config = dict(
    router_score='sigmoid',
    router_logit_norm=2.0,
    shared_expert_gate=True,
    vocab_size=8192,
    norm='rmsnorm',
    max_seq_len=512,
    max_steps=4477,
)
Below are experts of layer 4 (counted from 0) of a mixture-of-experts language model. Rows are named router (the router's row for the expert), down (a neuron's output weights, with its number) and show model dimensions 160-199. Each number is 128 + 24 x the weight over its row's rms, rounded and kept within 0 to 255. Numbers have three digits each.
Before each expert's rows: "comes before" lists some tokens at least twice as common just after its tokens as in all text. This comes from a sample of Wikipedia text that the model never trained on. Tokens count by the router's weight.

# expert 8
comes before: "20", "19", "1", "2", "0", "3"
router:149114109104106124094108113134123131173155115105106132145193121119116154108150141141063111145070162103162163136123131165
down0:095115105135132173100146134128111097116046152111141118114100118100119160145130156128133114157136154109163079143135109131
down1:082137134137131126139130131106145103121140125121136177123152106092138126116147128098091134122120118130145127140137124075
down2:114105135112102122106114141130139141102115148124172135093121156061158047107120139119107110111116124143122153144115121126
down3:144139151101111100084122119087167161108131128119133154130132129128140138151105144152140130136135118156151124178117192101
down4:142136101128148151096083122145131132103128141132112116170157127141120063152116132131127154131115086155120117132149125119
down5:127135157134085147108115157095094124125119123182123115144122180143104131138100147145146111106136116144120126066097142108
down6:133090114152137111149211088144103152102131123131087136138128123081168110124144088096156179088171129131129151140126141148
down7:137120116099131158162127121143150095129127103146126147123108104067136119113119136138118165145106141118109159138126132114
down8:103124090123145139143081134139143125109147156164117141136145101136136120161137169135099122140111140141143105152119121113
down9:104092123141117158120166132157102135127145140142099117118127136085146128126154139136117150160135087121063184109156126125
down10:166125142136132153107110138155164181128129124124085132148159092132134115139124110124128131148155135148149152140142116170
down11:086108088132085138090124124083160088148161132168148133136103151112080123110165115132146130143169131175147175141163080097
down12:137109141135197117084153135196171118151155106117112059084149136171137135082140121117109075099109115122132146080138145117
down13:099148132183156108126132171115119097101115163166129106122129145164087140070167146148144136146103147119129165123120164157
down14:131124115101136122167115095057131120144104145128147151152149167148128104139155163113150136145121125110119118103093133134
down15:114132154174119144123117105134151122115103131116154136141154084107130183142082104085146108121097107141117123094169139105
down16:123138123136161134143096142169143106144094133117143075126144124158103145093118166134158114142147139153107102104111126140
down17:102158130117179123141112101124084126110135095160127121128153144122161122095136171112102106108122098147138173135089164128
down18:105132087132144126108124161117123158146099096128119145104108142141146160121159111117105120101151070154132108092163152141
down19:131128101106098102118136140148116119139113151117073116148155133165099132130112144127097138147078107148131143126130128068
down20:096189139080106097153148119141076089116136132079103098118113133146141147101103122138101130146125131174122133117114167114
down21:130153175118132142135122131112106130135115126114074122191075126159114116147123080140111130143141128172131166110138155144
down22:131090096125151110186102134150159116121126064124110161145153103142134132140103150154157099130104141159138115133144130157
down23:137140133116122131108146082130191110177113109102086147116161144153123135137122129105106155128125121164133119117116116173
down24:137106081117175120104117116084152152126116116151131161082088126094101160137090127079085101120128130124104089135089141088
down25:156142094113116188125156124136125117090154135177117170142153126121106126112131130139139112116149132139144164112132102173
down26:135144155151094104133109095159121177137131132140140150205101121150111116119151124117125129148131150142094207133115128194
down27:132128169135111098132134135162145109117104120137080117103120159082156123099173104131088139123104128134123098087142181084
down28:127126121143129115099167143179135137135140152148155162131097122159141140119156107116111117120162126141108135141121166141
down29:142093097138117098142160070142102095087138127128164141146143155079137145133132082095139137113122105147123131152112123129
down30:121164110101125102137125116143087144156116097130138142138103112114140146117124106139116164140151162116143145138096102167
down31:115141113155078176177153160098165103140128171188169104122116133132138115082112130129094089145145084105139153119141123119
down32:107119118133134091130123139103119130161093159154105141110105092121153132121099163132148111143088118109106105115131125108
down33:116129127165147137069135131123152099138177097089126110106092140092129142151138142123113178126145110210119146099098168184
down34:070126147140135117131138130111127147123159122116108119115145110145087140121153144139138134105133117161148045142156132114
down35:146115133145128172131121107106122111130122134138135127146132148081118129102124147127143087093067155142140124117149150114
down36:114144105140137151171152114118099093101124086127145128098170111149115132152158140127117139141119136162110145171085133162
down37:130106110069180141078169142139129097148156147177152121149127152100117097108088131125162108124081148123106139121146118104
down38:150107121114105111133148130161119128119084105112143131134122153097129128116125151170169165155159146115108157079165087089
down39:138166127147134152135125144108128128125114124095164185176154114088120154122144145143117108117108141167139148154156150108
down40:107111077115128123095092134093138109151096122151130101146161106075128123139120109154154099104111156148155127126119127174
down41:104171122110183092158137134151143141090111156143080095144081140094126092095136109144123123109114169104148106147170133182
down42:140106098149153156142150086087109173161121139148137140096135112122152154121159143118097140101117121131136131115121095116
down43:101144134108163151077133108166109133173091120104123103111147135120120072063148126127177152155148137130121124133088126144
down44:108130097119161146111130142094133154176137109120123086108104127150130127123160139122104099078126145113103098101120140122
down45:168141105108132141145096171116134090147124120147130118163101152129091112112165110125149135172084099136148113126140073126
down46:129150094146129156178090149149059138091128147130107138127110138118101144102115078180136117136129134143109121152112131103
down47:174111141145115093144108104109115148071117116159144127139127138147179119108153122076076141134164114116136148112148107112
down48:118136099121159169070103125143155153131118126121118081131091130141147142156139120148095111106141142101197135096176090112
down49:086120120137119142180095127103113114124153137153090164115140153103100114166116113136149150123136112136051141127115120122
down50:123119145084135126123091175087130132135176169142143152138113140098124154111096143088143067110118178101150113145121127123
down51:138156113135114120116138156145112121124107119117125179098113116149120146156117117133096165078146127141134115118133153194
down52:119106078169142156134124145130116129131145126170116127141107118125137153113118132161142121141141132074107105111128110147
down53:093093145116128140140140117134112152088130109097062154130119146103094143135108118099168120128110125109144164121123131105
down54:115127122150089113123124150164097108131105106089164133126111114133136170094102160087142142121117108124124097115107112120
down55:124132114126145108157120100130106118095131163133097125130070097121125143140149113159168110131175106101127097149124134116
down56:072132150178155117121174181146057166091115173131115139095121103101136157110132113083099137157074134119119152153143130101
down57:106159107147164098135124126141108101148107148124162178110140105108135152143126098133125111128164170107173112123117117135
down58:157139129147154109125145154109097129097134126116116172099154117091142169130128122128156134093113127113139121141134066120
down59:132129140207076103114171120085124159155110129092155135156136140167134116126087167112132122115203115105121135167117132116
down60:092098162135104113140115132079107127132127111120097134108105117125098098101127134122108170154160136174133142131115122132
down61:159089165122109105158115104128161138151133157107149100146098089147088141119148149098142120178109147133116152128115131133
down62:170106105149110093187129118147163115089137112134143101126114104141114121129108119101143136106150106112136149115118132133
down63:088146143117162094140156162124151159136135152077116111111122108129124112174111117101108106133177131121141125159130143163
down64:155102096175116139134168107156117132112142136141087097131151158129152163146116096100144075158116167142110155115120142161
down65:127118128084165201094132147147165124170131101133111132121119151137142086099139110137141117179132099111082127120109129141
down66:177166119173141168114144107046128127113144157147110116089088127145130132114155151173122109140133130107148123146125106111
down67:092103124133095134119114119133116188134153127111128107128128125174175125131141139144123157183137128117131088157130164134
down68:099103172088137109135152131187149089121091156112151105108135125114154132158103135121146155091084125156113124082159127132
down69:146162148078113134161090090092143143130152126110147163126101102170144134119115115137140139147148127134144126113105100121
down70:122093090111118173111114123134134128153138138111132164118148130143073118117159131102115149096146123160151149150148144141
down71:122105125148122118100151126089138130096118112174117136137144130087152124136132165124125142133102122134098079134122078100
down72:122125120150134137118162115117106120116159115153126114095088140157122118101151101122063106170094087138091138146148138140
down73:142158112124161139175109137111099095104115118120137136127111130145108138157099092142129159165110115168119142111134141094
down74:142115103138090144123114134092118131078156115117146123122142123124132114105116158146165141109139153164085101102175076081
down75:106097115142152126151124138132095100153117138129181098145105156140108150110111096142148133138148138112109118148085115113
down76:130138134101120149129120076104129132104095132150146173104135121126134095128110146109126140130138135080128116131129118127
down77:087127111118129137113117138146138155127142134175178158106129105093120143113147153115105131113080132139127092126122107093
down78:150141114102116095109104183100119123140143135113132090147125129168140103113149111097120117092148128108115128114137112137
down79:150149124115159131115153195145086083118129138150128092150149136125110153083121118072114070076107142112131114126144139100
down80:102172150117105138143152132097153126154100126106127166150142155108116145087114125115125133148120094108135137131147136136
down81:111147129129143127137125174151115160145116127134134138110128107138114125093092147144122122129150115110140095106127132109
down82:113119047127150071156098158100120162148130131152111165111093115123162169136143123171120134163106164150125126147098116115
down83:090103131088138104176132097143103196119133113134148131155107103132122147143146124135101142113140084116124147096141132143
down84:168117109149146122093119114149150135126104179162164106113146135095100111134140133120124146151107079091157156154129129138
down85:107090128112146131147131115118132115153162119130072118160089130118084121117144140148122125122147145135143158118109092107
down86:127102092116132053093142108136125152166158136102140132119121153165178196133144145118113145095138141153128096066145157167
down87:164076107137075092134166098118096127147099106153067109124043134109153130153142093149129122141143130103161111112080120123
down88:072156084110178091097161157147146093115141082145129157121144121133128091098159162112101136160138120144135110158151075124
down89:117130114123133116113129159125150122134129140140168119101145134166200158166153121142123132143093112098122124171117099151
down90:105111173144115106136065120119087108162093117117147103102136103151139169140130123127148177128147141079115101096089139145
down91:116143144178148131111066145120136141123119105117138107174137099135142110157132129105107097121115115116111165151082145117
down92:142140147108099086092113139091106154149183100133145132093162132126148080133117129099182129125142118107125182104111137152
down93:145140133128125077140125122089132132111142167133124163110130124109164151084143122132146142131143141129149106156146169131
down94:160144097124066102120081107116098104134121115112124159136118097137166150116098144083091136129176168138133104135159128136
down95:151124144146112072132123136097136148140105091118127125119097123104174099125162107136114096116113127149124109139147160119
down96:119172117151126147178122112107099158172139096134117148120158144128119121085140152124142135114131120110124161128146195135
down97:142129122102108127103154140147120138101156124095165109115168099094151128158126169148165119108101125148115132116165122116
down98:084127148100156132144155078107145120099110118148113128108087155119114173144120116107162166117131140138147125099128152128
down99:109128105152135129087089080126174098143153080106092148181141127111155122093091127144150130168127118136117142126109089093
down100:096104151117137111124168142084095094142155104123148136088115161119108134158158121115085113120142138138128132099153105121

# expert 1
comes before: " |", "\n", ":", " |\n", " (", ";"
router:125147144100125050129124123111173132136126132119134099135121114097080105119190115107079099179138179112109129160117121148
down0:131135104170100120190127124137194108177144159139166126080119108112148110152159138129101145104174157143121128128136163131
down1:173137067093130140131160147157179114124100135137128150124142161153108146129098130137146098108139161141153137102121126156
down2:150148121146132116186104120082138152134135097120078155094117125153078123169154134082122101125132144132116117107113147116
down3:152101110144131124114133095078138157097142120116134124143113127150160154133128100141158143145159121097080112136081113099
down4:153135107151118125120158129126109126150164099137156094110139107130146088107114149068149129100123127105147137096171141152
down5:099140097160145166126113103191120162177145124114122120104116150135126090119141127161114100133135123134107152133137170128
down6:125143087167164125122177154149109116138130083141122156150129146092105125176116154115112157104092157154133112093138152111
down7:138136148103130145118146148146164172125111086142123117126177115142113124131175155134124077088105162138121129094145133143
down8:132143131143126114123077104141143185114145148133117114148083183119132146053115098105134106106145100158134118091138136138
down9:154082160108085111133135108136178102107140112131091121110140117155110135145167113107097131134147143129111117147120115129
down10:103121111131105160181150122147157075127100126117154097104127151124103143118150154154108101125132121113132160117124161153
down11:111158107151150106133106090145127111127107078105144124127113128146135155122123138101115117109152104126136112111108103097
down12:108129126164130144151151146118124117146149092126120148125172076143142122110167132121123096138132138132161126126162113149
down13:122120142161096118131066147116104097166097140131150133115122178149173113122124145143118109115127100102126117121157099143
down14:153148119136156139099140145144101177109106123134132073108125129136129131111128124131109155111152103140121117144060094178
down15:138106078181141089089119114124104126173098109146138108148130169118103106122135126134121112148130154157153068129110117159
down16:158141156132126124110092112134090120108154132111154151117138123113108102097143129100141089148163152133131129155111154139
down17:117156152098126155119093152126114124154097157123133104122149141095131126136092152194087092103124099102144123112120159077
down18:145163105134147127162150131174151150120121129145150120157059089162169152116101128138121149111101100158103142115107073131
down19:173143147133149129132094143115159126115084110155151120156121144153196080106151099127104117146108124150138168084143099107
down20:123081078149088151129126127136102136126094164119135109124108128103117105096177200102091128130124144157097127139122119108
down21:125146136091113170111141105134159123123162137116084137150138122157141136139138159142120155127143113116142126149095109141
down22:136145102122128132121149118100157122147123155140128112131165121093118139138148125154121168112102128106135105106148117154
down23:140093142096094118144114132128101149156159164187121137147173118118073183141123126084134147105126124127163137125115112121
down24:122117120093160099136155147116112155133119120156115158077099145164144168108151093164123161104160104104153136115151149101
down25:117132101148153158133163155183147141131109071115085148097135139136103114117109091157134102131146140118142126110155131140
down26:138151110153135102165120174134086125122136139122126146141145158114152130132142169081127151115129090091147131140160080090
down27:152112144130138092133122116121127110101137105105125114118123112156105128117143116122080094150100142140158160129131095131
down28:103098158159089123111118092116125104110147108161108132166148126137120140098125140119110133119139134113114088153110123140
down29:108101164097099112107146113100133159127138128125119114131141110131121124121130149134117117097116177126102117131117125175
down30:151102048149149150086127116125123144121121129130147091151144141135159140161152130141179123117184150137117129120105130152
down31:105122135130126108094124147138142126158114167139134104127125124142111154095104146169105138153121129173122143107161108150
down32:138140166151132133118084116143143151125145157106148145168090132127094163131110117102139165128116072137123154136100129154
down33:108130138136141127112117105146129147122121143111142165144080129117144099129110138114116129104103160129090114085125116179
down34:162186140087130117180140137158127155172135093076166129125122132116120124077136097152113139154071120120102119122088162142
down35:127122128139164101098143130130138141179148144138114139133086137147132144158126152132099130137100167082081140125117106148
down36:111122140117124166181135153127069124111164122131114121154149179104144130188091120095113114153097128133131127123148114155
down37:121075124133118091134114137166122119132137123134065094155109103121090098136129125152122164134117149187150136180123150085
down38:162145119163160098124125141123106167139119115106123124105135139120104134131154126103119111116124110062114145098128127104
down39:143134097151119113113119111143104141111176125140153087119119134153122111079122099123102101116143136122105135121108129111
down40:099122110161150137120158126111141132110129101117118136146132163134145076170152180148119143136111134123127108148106111126
down41:148167120117108128105159147154115117108138106159168107153096115098101177134088075149130154089114150145141102081111104094
down42:132129118144185172091112118108125140122095114100134160086130143109109118117112130134117100115142145104103136121124080120
down43:159067082109128107114153136154125130115151103165127138070163142142168134079129140134139107127164152061163114105099152109
down44:087108116163135084107148140135151125137118174092129144112176120142100134127125131113144113115126144091142156159135127149
down45:094109119146155159123113149118106179127168146116136144134129115154101102129152121146127168104092158146161155100123139154
down46:113089097103107130158156133086130151137109111141125110076153156142115159138106125107150141125137118146085099115101127141
down47:081147112130138145122127107121145105118142100126114139118122143160108150128123174143152110084171118133114124144083118146
down48:106145112118079107136127105140135141115093101117069136106170155099133111138152101113112105120138147189146144143122155118
down49:133120127133149143127140114147096129156134148103135131120188115085145145158151142133121139121163134095122110147123105125
down50:103132098130125085116116147106108084130119135079141122130121125138081132118141108140110111159125104103143086155108119104
down51:151088154091162121110131144152098107117129079157100163125117108157148115115116138141177143122080134117147141092116180056
down52:138133110121137132151055111142101147106137109130187138148147106129118103146155153156140177127135116092123145130126121122
down53:101157129084092116143144113128149145169162110132123143101106121127115130152109098116117095147119147107118135109124132128
down54:135133124163127134131104154121139143068121102129083097130134128132133116162164121124099071121102105119117104150074123120
down55:106136167101154070068139156109160125144128100120118127123119146152165127115161113115131150130136148107120135162108149152
down56:142153117162147171116167145104172164139132130139130108134116140131135168145155141120115136096140131112112084112113119084
down57:124132122133116131127107130122145156116103047157130102160104165149100119134113128121146118091142071132123159115147100127
down58:158156117135150116166124098165134096138097117141103102167102142157152113145113130098103131083089109100146147097098114109
down59:108174104130132149107098111109151113099148116126131176109121080118106121098146129100121130117142125149105160141130112159
down60:142094152104127139124133124144131146152134147092127161145126155132156161127100118179123121083106136107108163125132123135
down61:137122127153133154089108129105139149141162087133120137130059109089175175100126132123110148125124102113062126140140100164
down62:153158159153119139165080106136156062153130108130142118142176161144130120172174089137162117138125140072147099126155122112
down63:137139129134141119110110173139151167126133093152154123107109124138140145132141139117156087123118106141113105124100141085
down64:075155101128128155134103139086136138105157136097135144169115077127091104120096174155152141150089145171188106144128118142
down65:118119118120131116123115112153148143117166155093142125136141110114144131136138123142149121125151119147126120098179106093
down66:128166124125114080110077155152116137129128131128099138112160133133108144161153146154106047087136112156117134133083125134
down67:105107142109121111163130127061141128103111141175130162121124131119150156108154131107155100131133082133159089086170139167
down68:128123150127116139096095090078151126161111120068122111115097134103152140154129087136117130102138127149151111113100134168
down69:102122115103166140121128119113081144120142122125095148151107122116137123178194138133127082087141140117101138127136125113
down70:120131122189144108183120148155138129142153109105077134138137149129112102130122074145125143159149145103081110154151122119
down71:109175175145116129130074151133121095102156144088115144096167156120116153104159131104145111110123108119153115123145091154
down72:127139140091147136140142107132125170121146145116129098158141158135137133156161133149127098119100094113151123125159094148
down73:126155148110091113092130103118122149108132099137076146102114151141105148119102119105099135102113146195125122143102152127
down74:164117140142103159103148144099154147155126151116088078121133147106176104100111087141093143117083153133127143161144120093
down75:152149099133105140158104110138151148124116134155111083110102092152084124096131120097127110124147130130170094129097129091
down76:120104134113113105142140158184110086172137143109110164159167155080148162104152119095143161091088121169142077099139092142
down77:156070105157076125143097173165169064117105131121127106130077165163126127106108155155102076125101125147139191075095084145
down78:138103119083159133124125183127124111158145172123152118161169104112140161088140133119169081130160200127117145124154132125
down79:132142134161121151129110136142112137176121117148122099144160086119107103084116120140143182122135088146111134098111139128
down80:145098079075131144117133113142111159126137108108147198136139107160136097129121135116145158099101126095142170137135130147
down81:143171140121146147079078091160103141116119139064140146115096177119112133133142115157091071119123132135113138110141140151
down82:161148149131118135159111105172117127115142119090107119124112135079096114090193126111130138103137133141123117120089147171
down83:107118126140118135143126092135114123121137110103086082138137140138181078101131084163125110129146107106170123123113090106
down84:151132141110106129150115093130124089142102194088077126130134123123148147108136151116127100071161107095076165140130116160
down85:144141142103104136153168106130155094137096183141132130126100105168168151149109138164138124089144143090136115152149115154
down86:131115137126120140118146134140120146148131139125146140127161141161170138115145125133136122130131130076135157091158134139
down87:134114079145152111129151104172107113096151134110116116088167099134122137126129147127132135149075134126139119141120076108
down88:129117118087095086109115118160131115114169164115102096106164139128146062180105107106141152151122092118128136140100150150
down89:118136143119135131133132110160163087094122112132093113129129123173150104098159137148113113125122152113121134128136173131
down90:088148115137154141112152154136147077088119115084144125121103140095137139106111128154108148128112172120124129116122115162
down91:139091145098154114134126109102129167104140093107089130151107096099127120126148111129101121152119098134153106131124153125
down92:137162125165138145135097124185141137142157141134090133115141108084121096122161129177113127123147131160170123146118156117
down93:145090134134090127103072154155124099055091161147171106135081156132099141128085156117152127119207112139174175120121162168
down94:112176169142148142089155162098146137100080167101059148137144104119154130136105125098168145150129155129098133114112159136
down95:124131145122093121148150103164117101120143092125098136154149068139101116119091176103143161135121151162098107127077068111
down96:154169147136146121153189144145127138099129107121131109063112099137156112148162142162114118191174126149136108095151148154
down97:093107083161146154123129103122101154146149107095114130163088139107146075171114111138113129106147140127144147123122155161
down98:092124188129183144118132105135148107143140090125137152133141142165117137079150136160185105161142133080116136157127135083
down99:124161102157155156128151087142093090153156171153126161162109113156097118130104116124130127096100099123124146117110158168
down100:127124136084111129127090166141095136095103161152148116156150124116107118143127128118076140120130164115154136118096144089

# expert 7
comes before: " |", ".", "–", "0", "%", " |\n"
router:101111139127134114143139159162137108118114120089155118104128113112157100145094103090159109095105102141066157143139147124
down0:143114115168138121099136110108113083144104144060113137146157153137107101119131138145162139159109119150058121126165156134
down1:103100150120140146122118158110134116094075103160099108100137143126143109157116150106174142123153112142128181121097138142
down2:129117132082129139112151148108129095101133159124077128131079101114159093171145096123142172124107154133137138146126130151
down3:145127122129175097116138126105148100135130128138130131144120126132112151138117109173153121132122127102115145156122134086
down4:180153111122165124135129086135118128112153163162136151085115122146122128130134143115115141113134150082134120085116104105
down5:112083130067124115122105091138088117143154103117150137113109154154092112107088128119119137153107144165102195158154143108
down6:105140076124156097157135167177125133151115146101101128168157164133156143101110172149118160108138129139129138137138125080
down7:116102122158168120098121166099150119130133148093175128144103126088107146101091147092135144167100156086110138134076132122
down8:159078085116140128163161109125114162116141134152158117116091149074160136170140125102157142151158148112108163151100126120
down9:125098111108135151183130136160141110161154142127136099154158109080126178129121133125124089129110112167154170166125151153
down10:156123169128132101152114124163097096106150105118150139128124121129116090148099131123128128111108137157146116087111131110
down11:169137111105096101135101139126158124123109134127090119130110159135085141125169151103109142136131126076110119114129110112
down12:119119147115114166149121122109101146162149167124123118138152129100129123121141168117143140150133156134100114155108129105
down13:102063121110141164061123131149150092131110127129148119102143126105135129125121145113109119154095112124166192104136130134
down14:090103127113122163167130126159083109118156178129118184116114096115133076174146117119114095133148142107156111158158097115
down15:169149144131144138131158109086121124101109120144152148123116115168114125157129123115173093139083162137104117115151123106
down16:110152162138113131138114129102153122151121103129111122165134081169166061099128140143143127126146142088113133165155137148
down17:145150139123104147110156123164109165126124125122158084128147167156104134153090109164138113130105128088146144113119126094
down18:117128130098114138131114115128140152126137145155102150160171122171147122159099152145149131160090171148126192093127118125
down19:099117145170130098176106106103124119085133103166143096133119128168133102139136148092114116079107174138119138067125099155
down20:112133129131108121116098119148151150110124108098144161109129164094109141094123114106123152143159110138163130127138136157
down21:118137093111158150119117121100156154102098098128143166116173159117121111145133123133148120113138159142152106132160135129
down22:127124106124111157104085138133137131089095092107144101156139122116110100103089122155154157123168140103126081085154136097
down23:146097126126129156106135137107101125083139129108121118136085130111121130103132122154136136104127147154160089124139177121
down24:131129170129101135104107166103128117139077154167130115112147133151166171145151134157115130138134141117129158123103132137
down25:093094137160073132130177142099122099139114133144113155133178123126095061131131166140179102169089134118132184155127148117
down26:151133153053089097111168134127101151090137104180140124057133150120145166106097141100127135099121102161090112120136126087
down27:128132099099101109098119125137086142100087129096106142131128101081104122116142142133107144093137111125131104136117152180
down28:136121117141095144118162120125109152131118163165097144118129130145142136119135146123150098142096143134114147125095174160
down29:103117099124107131118165125161163068132107136146117117142163142165124109165126138193113129156084109142094079138141073120
down30:086101124119106173119130150126103140099130085159046096102127154144131173128092144141145142101138127160106116124099158118
down31:156125157129087134165169171162118131095135164184119107107116140132123098158124149176135111170118119128164129133144151079
down32:138105106104133166085154118150097147121123131152111123127127116102104134205098105132117129152091137092127136174132128132
down33:105091138151131118076140095171123132152155134106111161132126135131167082097129128117164140120084104099120090151127078148
down34:137128102074099119108135131114067143109161134136089093136121140142114159149157106166099150116141153150108161110162151134
down35:173125130125151112133101093113146146178134115123131119123138096137147152145115131147125093119067132119112090125111137124
down36:106154102103164109135133107169112107113148141116158123131121095119130133148179119126108141145147100134160150088157131171
down37:165129101082105104175084115172117100110142137131120118146140124092141118109133140110129124055091117127096141154116143139
down38:134123160135133117087149098101113132081131122142084096101138132147081118129115149154137084127157100087127133133131128158
down39:135136174144083127090127136139113033097090113132115107117155119141135148117114145147111155111122107113187159097114165120
down40:144101096078134105127118095112100164135113114097166125145128177102105139147123131151097110117120108116142124134124148138
down41:095114132143113111115138169144163156115136073175163173148127111135108139166113122121141129120157155136130145128146127114
down42:122115155157076116144145109156180137088090101136143137134101126129099117078174126088119143174095136128122134127066084137
down43:137148103136093105135139145163156143114116153157121149138110149140142135146122146097105124126155153091122143132102068150
down44:137127129092139117155130149134104128115115133101157156098108137121114126115107108154134104104162152109156072142134126151
down45:093153157131158089120110101126109099108119174125143133169109171121132123124146077141144104150130140154133137119134131106
down46:127159095148147095143149075118151140152104116148146130067105112141089161101141123107147185137152148154092143092105086141
down47:106131149127108125135091129132126138102123109126159115108125118120151094132115168103129147119071150133168116145129149107
down48:145110077099136122129144146085140100121161114151136116110178109132129126160151103150088131122170128177107049153158172078
down49:114100112109131164140087127073062134123144110091151139125088117135085136148123106122099069104140111158110158138130122139
down50:113105050116156149142122091115127144155117098101112109142138112129157105151144098117097171082137153122106180148129141134
down51:130116095177166103152137112145075139129093097155102151109097137119104138138113142093079133122189161188111171138147089132
down52:106141150128166125172114207154159125119133131157107148140124087155163100079117150126106127111146147123106128136129076100
down53:126110123160176108099121153103139115110134127118088101145114172095125107156141103097095114120086150125126127107096129100
down54:110138108140123124130124149120134128102128135091118118128147146123124135152168138107124125155135102140126141143145145098
down55:163133159121183067134122162129108138152119138146111115069163116131136112143160084116125162130143161102129120141094136126
down56:137128153123096175145124150138132124132144099143159152120157110141143117131112157129112125145120149143134120136116115107
down57:086139098150135139124144110151171128149141124164114128126140133123113172129128099140153088077101112129111091144142118123
down58:115115130087139169144131123111102108162127114119137140141137089143126122109175161126106159098135086181116124150098131114
down59:083091131118116157136155124129182108138109084169112146144171150116141134150133125116125136142107128134115127074168086125
down60:120147163114171143093168131078131104114180138106135128111124136129116139149162123094121081136111103137137156132096124131
down61:122156125129108098151171108144142143129121112116110089121166117111156112111132116136161112101102176167106126144099138153
down62:125130111123150138126193125168115174126108142114120141105154118133102121103084108114109131111124098114111147152088113104
down63:131108137114137149112112151090125174124113142103106157110099109165124119149140116124150101114161120134144185100110132102
down64:136155168153115126135160156096114118149155128125168159105115099138120129106093078146138129113147153123134117143167090076
down65:148143155118131110131126099117132068102145104127105114116132154122146132115122109104099128152127098170085122109122112116
down66:123080065082122133137110175144128086143082123110119129133154155145156158134108103203155135058123142087115127122144123167
down67:097118102111169173097125135102167105153096124180097131139126099116107114129155114155119119136185101118166119119126151097
down68:119116146121108129085130124147087093158134142090145056138121148134167108113076120142124118110189113130116149161131144157
down69:175122119171120118150091120188156111134145143138111106125115123119144131090117121131114124127172139104131094111123106151
down70:162133116126116116105091121152103174131139159159148159083151099146104112115148135123087136135148109111137109104143131185
down71:114140114115118086161154137092068122100121123105121120108167144123110114141129112074113103169143114152133159134147133101
down72:148140113122069152125140151091132124177110134156155129113132128108119114120115071182168145108118130148158089131125177170
down73:145108135114112128115124143147101167130125127104131098085115122129122114172154120128143109127156108140095119098129097157
down74:176149087140139145158123140126096108103098142120113113148108115164138128158118150126097116118141117099118130127165117129
down75:128078121078097145117126135126153100082127127113148123148185116137128107119161130142164105118107131086177109144135139095
down76:095099118119162135117110128132104132101124134129144130152115111078085173088135125150149164173131124159086133135130115169
down77:093143168109145130131143133158089135144169125115144188167121099146118122154150136121122145088136161138171164138124121155
down78:151128122137120104119155122165120137143118115113105128107147071150106167137131132165150124166147197111088157146111135131
down79:110118160143125152123082132104177148075098099111160064124145129101089114098123150152096110145139127122111132149127134140
down80:124099165149144113163123111113134112153144127139153138076153118126157153125130152125137111112121140143159125139108113135
down81:074148110112108147116127124173094141139153095123174094085114152119093161143116117126161115129102121085128134147158137171
down82:117118139161166142105145159093113105129106128119108105175123117184131129149132116135143116125107114110133131144114101100
down83:158145128114115117114149124134173111135145146128124160136123097106151138145094134123116092096081161103164117111130179116
down84:120117160136103137105148091119135149130128130146132164151137126127141105094131107108067169127136126115138160124193122122
down85:153110109163148170131165146096107067135154135105120153122115115112105131096159169147081128134131103147139120155104133135
down86:105163120133121136098118084142130141149106109134161130151119176137070136137127091118151138128106093143124105167121108168
down87:133164124118121137151181119117155122111112093153136112137109088133129123128150113127135098115109089113142106150112118159
down88:132112104131101124111131107107138045110149144111102134156120089120171123124133115132128135126126102139157119129108150110
down89:161155137142127126126072129192163118119137154148102116154125145125138117129108104128078130145090112134124141160114123097
down90:147156121138178103154128144112075139137150156135159125085130107157112161129073125145137119075099119169101120111127186099
down91:114148157110093136143126096119141109147125122122133107143090143137136092145126130139138144118129165116148137151101102118
down92:132121126099152161143143112128103120154130150136112130147128122139140102131161156089159085104171131117073112115146174124
down93:139161097071155179156143088168140099102133136150138163142095135081154105101110118128129122114170133143103125121102110156
down94:156092132128101168115160126134139175102105158127127176119105115105139095152143158133103150117150113125131114136136171165
down95:113146144113135141111121136156074099163118142143120122129116132127109142110142132124100133147149108123129126085122118118
down96:126176122129129134122113105157119102115108127113102142124095100117141102145135093140108091150132158090113156078148087072
down97:196133149121104167149161145154157166089143078146156106132147132131138158142093150094157126138147111116125131124140148158
down98:109139124083121131132081172162145151101144117126141136129161129149149138125179091131136081118128149123103136082166144161
down99:131127136151086105092158127166104149137105114138118157122109134133122152092116074104137132089114159114125072131124110159
down100:185119141118142122134119123114171110160168137115124169135176108119167151103145119128150114095088108145112140136168125144